Weights of a small mixture-of-experts language model, trained from scratch on English Wikipedia: a softmax router, a shared expert of 128 neurons.
Below are experts of layer 13 (counted from 0) of a mixture-of-experts language model. Rows are named gate (a neuron's input weights, with its number), up (a neuron's input weights, with its number) and show model dimensions 0-255. Each number is 200 + 20 x the weight over its row's rms, rounded and kept within 0 to 999.
Before each expert's rows: a language model's description of what the expert responds to. This comes from a sample of Wikipedia text that the model never trained on.

# expert 26
Titles, offices, word endings. Suffix pieces ending words, often French honours or agent nouns (Chevalier, Commandeur, refinery), and office or institution nouns like Minister, director, Museum, Council.
gate0,188,205,171,157,214,233,214,192,195,254,191,169,208,227,187,231,205,232,172,200,200,229,208,223,208,180,242,247,221,203,178,196,241,210,210,191,229,205,234,203,200,215,190,186,205,211,223,178,177,212,198,174,196,164,204,164,203,200,191,178,195,193,176,190,167,210,190,196,173,189,203,203,182,223,201,238,184,188,185,202,202,189,177,155,170,203,206,222,211,184,190,207,167,190,217,197,166,200,212,198,189,197,137,181,248,182,241,192,172,203,178,204,185,215,181,217,235,181,159,193,193,201,213,203,197,200,192,208,177,172,209,211,241,189,187,171,200,205,191,212,202,253,203,178,221,209,203,233,202,224,206,184,182,216,220,244,224,163,224,209,202,181,162,202,195,199,192,210,197,170,192,218,201,212,211,227,209,221,192,211,213,194,161,210,201,204,201,207,199,201,194,209,205,218,169,168,233,184,222,201,183,214,208,214,204,190,209,244,217,189,204,183,211,205,211,188,203,210,181,225,200,201,185,207,192,182,169,208,199,171,182,183,177,192,231,224,200,217,180,205,178,184,208,241,170,200,206,212,211,226,237,212,193,169,196,201
up0,200,212,240,197,178,183,192,138,219,209,207,219,195,204,186,207,190,174,221,206,193,204,252,163,218,184,196,202,209,201,184,211,175,252,242,221,183,216,188,201,218,184,219,179,193,148,202,185,212,217,204,204,216,211,186,209,234,194,233,216,189,211,200,222,214,220,209,211,198,227,184,168,207,222,213,167,164,171,209,202,196,173,206,203,214,188,182,174,208,193,180,196,232,192,199,195,220,222,168,205,215,199,204,163,176,176,204,219,236,188,198,141,192,193,196,213,229,199,234,202,201,185,164,161,177,187,201,212,173,219,210,237,192,196,192,195,206,182,216,180,196,165,180,195,175,196,159,165,197,213,188,218,219,204,209,182,209,199,184,222,169,203,184,177,167,204,204,228,185,199,217,188,208,173,207,195,193,208,198,216,185,217,199,223,202,185,186,164,208,206,176,200,194,216,196,199,185,237,215,235,179,212,223,206,182,206,216,186,199,224,180,192,193,205,235,177,230,182,212,191,208,196,199,160,189,166,192,219,174,237,210,213,184,188,192,212,174,191,209,215,170,219,171,207,173,213,195,203,206,155,223,204,151,213,206,168

# expert 44
Leagues and proper-name words. Words inside proper names in sports tables and prose, such as League (Two), Cup, North, Washington, Queen, Serie, and the start of place names.
gate0,215,148,202,199,205,175,240,206,213,177,202,205,196,241,169,229,241,196,186,216,210,208,187,212,234,211,211,223,184,216,205,213,181,211,225,195,197,181,191,204,206,210,250,191,209,197,179,177,189,188,218,209,165,204,231,167,185,199,222,195,160,225,202,219,208,206,169,197,141,218,180,180,179,194,181,196,193,198,194,218,194,203,195,168,194,183,211,186,220,198,193,213,217,211,173,214,205,208,225,213,195,223,198,202,206,213,188,184,184,195,194,201,211,182,182,185,227,199,207,224,186,220,209,196,233,211,193,175,176,189,230,186,206,202,193,212,218,193,196,182,213,209,190,218,206,231,217,209,176,190,201,202,220,179,180,193,193,225,203,169,200,184,217,235,179,175,209,191,231,161,190,228,200,221,220,196,174,229,225,204,203,214,181,173,181,222,212,218,186,184,209,244,200,144,234,225,187,192,164,216,202,195,178,203,191,197,202,181,189,201,220,211,206,184,215,175,160,177,190,186,115,232,230,174,211,209,164,208,180,230,222,213,212,216,184,183,179,166,244,192,189,208,197,225,213,202,192,213,216,211,244,191,211,177,212,203
up0,190,217,230,185,221,249,185,199,160,236,191,223,172,183,203,188,197,194,205,209,159,198,191,185,231,217,207,207,235,198,195,188,175,192,189,204,215,199,203,206,212,197,226,197,224,228,199,209,227,196,237,205,186,238,163,200,181,216,228,212,208,231,198,190,199,218,169,173,211,171,172,201,215,181,204,196,206,168,189,221,167,168,218,172,200,177,168,232,201,168,160,219,218,199,202,218,202,185,218,218,219,209,192,222,218,182,235,223,214,199,193,223,235,171,200,196,195,188,179,211,220,211,201,234,191,218,221,188,221,188,212,211,181,232,210,210,221,219,224,230,210,192,199,174,222,185,214,224,192,213,191,199,213,214,179,231,202,228,205,218,177,143,201,183,207,174,204,192,195,194,225,192,198,206,154,228,241,174,215,217,203,193,196,222,196,190,200,211,178,207,160,220,179,228,206,195,208,207,205,224,226,221,210,199,219,179,218,162,227,186,172,204,205,217,164,253,227,202,174,192,201,191,170,177,220,180,185,174,152,186,205,198,196,209,184,187,198,178,192,206,226,217,189,176,214,191,182,218,222,204,203,243,206,205,175,208

# expert 4
Name and taxon word-endings. Inner and final pieces of surnames and Latin taxon names in lists and species entries, such as -ić, -idae, -osaur, -berg, -ski.
gate0,197,205,171,206,200,219,200,180,177,172,181,225,198,213,189,204,213,183,201,180,183,226,196,160,185,144,178,193,178,164,206,229,170,211,184,211,214,199,185,206,194,156,193,197,169,203,186,224,213,236,190,243,187,214,190,191,218,202,226,223,221,195,217,166,215,213,190,201,197,201,199,233,150,186,192,199,213,189,192,240,200,173,228,231,171,201,191,206,229,198,189,202,190,172,205,204,186,204,214,187,191,236,193,185,172,234,194,200,181,210,206,203,238,183,185,202,205,200,200,192,172,199,209,150,183,190,220,232,180,194,175,177,190,192,180,174,199,208,180,224,216,218,248,177,213,195,183,196,182,232,237,204,202,211,198,167,209,160,186,209,246,214,215,198,182,205,186,200,190,214,182,228,187,190,186,180,198,223,151,187,202,243,197,161,203,200,214,178,173,210,204,194,147,184,187,234,207,221,210,186,213,177,242,186,214,227,208,217,209,230,193,209,192,202,177,209,220,205,206,194,205,205,226,233,218,199,184,201,204,220,201,225,213,214,191,208,224,205,197,226,175,172,159,179,160,197,193,206,180,177,191,224,194,221,182,196
up0,222,226,213,190,225,216,165,185,152,185,212,199,215,203,213,207,202,179,216,215,209,204,219,199,180,170,189,193,164,158,204,209,203,202,161,202,205,171,191,178,214,205,189,201,220,192,195,207,222,230,203,233,172,188,199,213,208,226,212,178,203,205,225,179,206,224,189,186,191,184,203,214,170,216,176,205,170,201,200,206,220,202,195,204,215,209,209,187,222,217,229,210,160,175,220,189,222,199,192,210,187,246,187,194,207,196,202,187,211,179,183,194,217,226,217,193,212,239,219,167,225,223,157,203,192,238,198,219,173,167,213,175,171,179,202,194,150,227,162,212,230,215,211,219,217,181,228,209,182,204,203,188,193,245,181,162,217,189,203,215,201,236,232,224,218,175,190,205,205,198,178,183,193,171,234,207,177,209,205,187,210,230,218,217,197,209,194,164,186,219,239,207,195,210,199,189,269,174,217,208,211,192,207,199,188,251,218,193,187,224,207,206,214,220,187,211,207,200,226,213,180,203,200,225,211,233,210,186,193,225,196,228,206,209,183,241,191,191,221,186,197,179,147,221,184,168,198,166,199,189,194,209,210,226,212,218

# expert 16
Counts and number digits. Digits inside counts, scores, vote totals and review numbers, plus spelled-out number words such as three, seven, several, few.
gate0,189,205,200,254,196,201,220,276,234,173,202,201,180,184,198,164,220,182,192,212,190,191,222,191,202,215,192,220,205,199,188,171,166,194,202,184,183,198,189,196,192,204,214,199,202,236,189,209,183,165,211,188,219,190,205,187,166,226,197,209,223,239,209,244,195,171,208,205,222,172,201,239,189,181,184,192,180,212,197,192,217,195,217,185,210,185,196,217,192,229,196,203,181,203,181,183,221,220,173,218,154,216,167,194,216,238,229,199,198,190,196,192,175,226,214,205,205,184,229,192,173,165,209,194,209,206,189,205,172,182,182,186,205,181,165,187,190,216,160,231,242,166,160,202,201,218,185,207,213,208,184,165,198,232,174,202,214,185,196,209,192,218,201,175,191,192,227,194,223,201,227,235,199,202,214,211,210,230,235,220,193,183,202,198,252,193,203,168,212,216,222,179,183,220,196,228,204,199,186,202,152,233,189,205,180,196,190,240,203,163,215,230,220,231,181,228,185,221,210,210,181,182,197,178,215,212,213,197,173,210,202,182,179,224,206,189,215,166,195,188,210,232,232,207,214,174,207,213,213,203,205,204,188,234,211,207
up0,219,203,217,220,205,202,174,211,193,199,214,231,180,178,232,194,241,191,200,205,188,210,190,219,196,200,216,224,208,186,216,203,208,152,167,216,193,213,226,216,199,208,181,163,197,199,220,203,174,226,198,215,216,214,190,224,221,212,249,188,191,200,197,141,182,211,222,179,251,180,213,183,193,175,255,167,190,226,184,214,212,190,202,216,191,236,216,157,186,186,194,185,200,206,195,198,182,199,176,194,201,181,245,202,180,215,207,190,218,220,258,185,223,243,206,183,239,235,203,182,213,197,249,209,170,178,187,198,200,219,219,179,220,216,204,193,224,223,250,215,206,235,228,176,201,204,223,222,181,195,228,199,193,184,210,228,192,219,186,206,169,202,169,197,190,229,219,189,215,151,219,191,194,199,217,200,188,210,184,202,214,196,215,215,156,196,209,211,201,182,202,219,199,175,209,189,178,196,189,199,211,202,212,233,223,206,203,208,216,213,195,170,215,191,189,156,185,203,205,214,187,257,204,216,160,174,213,213,216,199,199,182,189,198,206,221,188,220,220,223,187,213,211,209,200,214,194,204,184,206,207,169,217,230,206,188

# expert 32
Dates and time periods. Digits inside years and dates, plus time words such as century, early, Late (Jurassic), January, ago, and during.
gate0,210,224,213,175,250,192,185,198,204,197,203,228,197,182,207,220,215,197,214,186,159,201,173,217,247,155,218,197,217,209,195,216,198,181,192,213,173,187,197,190,199,196,214,238,185,216,194,218,199,215,220,178,206,239,196,220,224,205,169,181,178,174,222,186,220,200,222,199,209,211,189,246,209,171,200,164,192,225,197,187,184,227,229,193,213,182,171,181,197,179,212,247,211,194,201,209,222,185,182,232,211,206,166,210,201,168,191,189,194,205,173,215,196,164,229,207,229,191,226,199,200,209,209,199,162,177,176,181,230,183,206,248,176,203,230,175,194,161,194,213,195,216,223,189,208,188,166,218,191,227,219,165,198,243,205,245,185,198,205,229,219,184,198,205,218,223,222,228,179,186,206,177,187,240,219,201,198,206,199,208,193,180,216,182,212,195,163,193,221,203,190,201,173,219,202,173,208,223,199,211,220,188,194,207,207,186,230,196,190,205,217,229,205,177,174,181,203,208,204,207,241,195,188,237,215,249,200,219,176,170,224,186,193,238,147,186,192,175,197,199,172,214,191,214,195,196,196,228,212,214,205,184,195,201,218,176
up0,166,218,216,239,194,211,194,235,213,199,194,186,212,217,211,171,208,208,204,242,188,237,189,206,173,245,183,189,181,205,214,197,204,234,193,207,188,223,170,221,217,204,177,224,224,162,176,180,210,178,206,221,204,181,187,194,195,211,202,227,202,213,173,184,180,177,181,194,210,221,167,183,211,227,173,212,194,244,196,162,194,165,210,192,195,233,211,206,215,212,231,167,209,197,208,207,176,188,219,196,249,193,218,217,229,225,199,195,180,190,199,183,209,170,181,169,192,203,197,206,205,172,180,219,199,217,197,208,196,244,174,197,215,183,163,220,203,223,216,213,167,179,192,172,180,189,211,164,214,142,212,214,203,186,223,189,173,213,200,204,216,186,167,172,225,213,192,169,218,223,199,209,184,174,197,161,150,192,229,189,216,191,188,227,200,200,182,217,195,171,219,189,218,204,205,211,192,190,201,154,208,202,163,204,197,218,189,224,175,188,155,194,211,234,224,188,194,235,185,178,168,188,192,213,183,187,195,220,214,230,197,189,194,188,182,213,210,234,222,214,188,203,182,218,200,214,182,221,174,196,206,184,207,204,164,181

# expert 19
Line and section breaks. Line breaks, table pipes, section heading equals signs, sentence-final periods, and opening quotation marks after said or stating.
gate0,183,195,190,201,193,194,199,194,214,193,222,186,207,230,209,221,212,213,194,171,209,231,214,205,196,202,235,252,191,224,193,186,230,193,212,176,205,217,202,204,209,212,189,205,206,208,212,204,189,197,195,216,222,193,251,176,187,198,192,211,173,197,181,213,177,187,228,182,173,218,200,199,162,197,210,172,203,212,185,177,196,183,190,226,207,171,198,203,215,198,209,209,231,213,194,205,208,184,207,213,231,216,216,207,219,184,173,215,194,221,195,186,187,193,151,211,221,207,171,231,167,192,198,203,221,172,194,204,180,232,251,183,235,211,176,208,173,232,258,202,185,212,196,193,199,235,224,187,238,205,216,185,199,240,164,190,175,253,224,204,218,156,208,212,199,194,192,245,167,169,196,198,181,216,170,201,205,203,178,193,243,205,154,220,191,211,225,186,195,218,211,198,205,177,214,248,225,201,217,211,202,201,199,232,185,229,233,201,218,216,206,207,233,222,218,227,170,211,176,174,211,213,201,183,200,197,198,237,190,195,202,183,170,217,192,191,190,216,186,211,209,187,193,219,232,224,186,169,166,218,205,218,222,222,237,217
up0,193,228,216,195,230,184,215,217,193,194,218,206,191,199,206,186,195,186,212,183,173,177,174,215,188,210,204,162,176,210,216,188,217,210,210,180,211,198,224,197,199,180,185,232,196,166,186,189,193,175,208,186,175,223,182,232,208,227,183,205,211,207,212,217,183,205,187,182,248,208,234,209,211,217,209,194,209,224,202,197,215,234,186,210,218,206,142,176,188,178,275,198,187,200,203,185,214,177,171,220,188,188,188,180,168,189,207,170,173,205,218,181,215,190,235,174,191,223,213,192,184,192,205,207,146,200,202,205,222,235,174,189,174,190,236,172,220,135,156,194,214,146,200,236,195,231,178,216,208,175,208,189,181,196,224,209,201,205,173,182,189,221,152,176,192,208,210,212,200,223,190,195,206,147,205,194,150,203,202,209,202,185,184,204,208,181,194,206,225,172,202,196,187,202,229,213,189,168,196,186,196,217,199,195,212,208,178,192,181,218,202,144,185,195,169,206,214,208,191,236,201,205,216,208,211,209,191,181,204,190,200,213,207,164,210,211,195,202,194,203,194,189,211,201,202,186,187,219,227,173,187,173,210,165,208,174

# expert 13
Digits inside numbers. Individual digits inside multi-digit numbers in tables, years, scores and statistics, such as 1|1|0, 19|9|2, 10,3|2|3.
gate1,228,187,193,182,239,208,185,154,185,186,202,195,207,201,188,212,163,205,211,218,202,188,210,190,225,174,190,239,218,217,204,217,204,202,233,201,204,205,191,199,200,185,214,206,166,175,214,159,190,226,188,203,202,214,243,179,228,205,176,161,190,211,219,226,191,203,219,200,183,185,220,197,194,204,190,152,198,178,174,255,193,223,199,199,204,232,180,168,185,206,238,210,183,170,197,190,189,218,225,189,187,183,207,199,167,190,189,237,187,212,205,195,236,233,245,171,198,203,209,198,188,234,183,215,216,194,188,204,232,213,164,212,167,204,186,189,219,230,207,210,169,200,238,228,188,216,208,204,222,215,205,183,180,194,228,209,206,191,239,185,224,180,209,178,185,225,170,198,176,183,205,216,179,174,178,188,215,195,189,218,180,172,176,224,216,210,195,235,223,196,203,211,198,188,155,214,203,205,204,200,206,216,218,179,168,182,192,145,217,208,203,213,195,179,175,189,222,194,210,237,199,188,179,196,196,160,221,213,193,187,246,207,193,191,197,186,209,199,198,203,180,217,173,174,211,213,206,169,235,206,205,217,217,230,248,215
up1,178,198,210,179,139,206,228,223,198,207,244,184,175,187,216,196,217,198,219,200,177,207,155,213,196,191,165,199,211,192,224,188,245,164,163,188,213,170,199,180,183,227,210,231,183,224,211,211,188,201,224,168,186,213,162,193,170,206,224,217,215,231,202,192,204,212,223,186,170,202,183,168,221,171,217,174,186,167,167,176,187,175,181,216,164,186,214,181,193,207,189,143,217,217,237,202,212,214,175,216,193,216,178,219,225,199,197,162,233,210,188,196,185,166,186,172,196,204,185,173,201,185,205,175,201,200,170,232,206,192,218,213,206,210,202,204,179,199,220,198,216,203,202,184,220,220,185,230,174,184,241,206,190,194,200,203,197,203,195,207,188,207,168,170,176,202,214,206,167,182,208,217,217,216,213,189,188,210,222,168,215,230,203,178,170,201,206,191,190,211,199,201,223,191,214,216,190,164,201,197,181,178,208,211,218,196,162,220,224,155,204,180,197,212,204,219,205,196,186,177,249,221,214,211,198,195,218,180,220,212,210,208,213,237,176,186,208,202,190,193,196,150,245,210,224,174,210,185,216,195,189,199,211,217,171,205

# expert 12
Name-internal consonant clusters. Consonant-cluster pieces inside foreign or unusual proper names, such as tt in Göttingen, tz in Boltzmann, uch in Leuchars, ock.
gate1,213,179,203,177,215,224,245,152,162,179,220,196,197,217,209,173,200,210,220,201,207,200,213,181,232,204,178,173,222,181,169,235,199,205,156,220,204,198,243,196,189,188,225,184,219,195,207,190,206,185,183,207,175,206,189,210,189,194,181,206,202,223,179,224,191,216,201,189,191,190,152,220,202,190,191,218,219,195,190,186,220,181,185,197,204,214,191,211,209,228,232,200,179,268,208,173,222,192,208,164,215,201,201,192,232,193,192,188,200,209,196,211,203,199,191,223,212,204,160,163,205,197,183,229,188,153,241,189,222,195,218,165,178,195,187,206,212,215,238,167,175,210,203,226,185,200,196,197,222,202,226,198,160,187,231,200,205,182,168,199,177,227,235,199,210,203,204,169,196,185,164,211,180,210,180,193,218,178,193,179,214,188,170,221,215,183,219,184,201,183,211,219,163,192,193,194,201,199,176,191,244,200,222,206,205,188,183,206,202,165,164,195,194,203,179,229,163,211,173,203,179,179,193,199,204,217,211,155,198,198,216,196,200,180,211,198,199,194,205,134,216,184,218,211,172,194,193,181,218,177,205,247,210,233,208,178
up1,200,193,191,195,202,198,216,206,262,204,238,200,193,180,204,214,198,271,207,192,184,229,211,181,203,188,194,246,184,220,213,187,172,184,187,193,227,191,220,242,208,200,182,237,210,233,239,188,187,209,196,198,234,247,193,185,233,221,201,244,182,192,202,202,203,180,194,203,181,233,210,198,206,181,160,206,184,214,174,177,248,238,227,210,183,207,181,168,213,214,194,199,201,178,188,210,178,217,222,229,207,197,188,217,179,181,198,210,209,184,184,185,210,209,195,200,186,224,197,223,211,206,208,172,207,198,194,245,196,223,179,185,185,179,188,164,202,177,184,229,190,212,208,219,190,230,176,220,235,197,202,182,206,233,216,209,167,194,199,202,229,222,180,168,184,190,228,232,167,241,186,211,214,183,216,203,166,218,240,182,209,199,210,224,165,218,178,186,212,169,185,218,204,190,236,201,177,190,189,218,180,182,180,189,170,210,216,173,183,188,223,182,235,166,203,217,176,199,214,187,194,191,208,179,198,190,207,194,207,189,206,195,191,207,215,230,208,206,205,192,200,173,212,210,216,199,166,214,206,174,219,189,197,163,213,189

# expert 27
Place-name endings. Last word or suffix of proper names: ville, ford, Street, River, City, Park, Olympics, often before a comma or period.
gate1,176,201,194,192,186,202,196,181,192,237,195,180,188,205,199,173,210,227,169,178,188,177,208,204,158,171,186,205,198,239,232,196,196,206,203,204,202,173,246,190,210,195,189,169,202,198,207,178,182,199,198,204,185,177,181,227,188,167,208,184,221,194,176,193,228,216,223,160,216,185,182,209,181,201,234,176,212,167,200,191,234,168,195,213,203,214,204,195,171,140,245,195,212,214,215,190,183,169,172,207,217,150,227,196,189,194,177,212,208,198,207,189,240,200,216,184,182,194,237,213,209,181,221,222,192,196,174,208,235,198,224,210,180,191,187,222,206,189,204,192,178,183,223,248,221,182,172,235,175,209,233,199,156,183,160,180,200,171,209,179,180,194,196,173,208,216,170,204,197,213,211,195,195,203,203,176,204,188,184,205,198,212,210,195,153,226,205,187,195,204,196,189,196,165,248,167,187,217,221,213,200,222,180,214,209,217,213,179,177,197,175,190,221,196,192,214,213,237,203,179,190,206,185,229,205,180,168,182,241,195,176,207,222,209,177,179,212,202,221,187,184,215,196,196,188,242,189,204,226,188,209,176,207,160,227,211
up1,225,224,183,204,226,198,222,192,219,156,200,207,159,198,201,197,191,172,222,193,220,181,192,189,187,220,196,198,185,215,168,173,187,173,195,184,202,211,179,217,188,208,237,211,182,205,187,183,197,240,258,245,197,205,195,191,223,192,176,212,214,193,230,171,200,188,204,183,196,196,249,180,214,187,240,186,193,210,197,231,174,238,178,243,258,199,166,224,195,218,228,196,189,197,193,212,195,209,217,217,203,234,180,212,185,219,199,205,182,205,207,203,193,203,228,205,213,200,217,202,224,226,206,221,208,204,179,186,164,210,227,214,189,197,189,201,217,177,241,196,181,211,208,202,175,183,216,154,192,169,194,214,192,220,194,199,143,203,186,213,219,176,208,218,182,182,217,215,194,205,177,221,150,183,230,184,176,195,198,172,225,210,192,196,222,186,209,154,203,206,220,198,199,208,200,211,220,198,193,185,170,186,227,211,214,201,217,183,218,187,184,201,220,186,176,192,185,210,224,209,248,211,228,189,258,202,213,244,176,197,215,204,199,221,195,183,215,200,221,221,190,207,189,208,223,227,172,220,164,220,223,191,186,201,217,208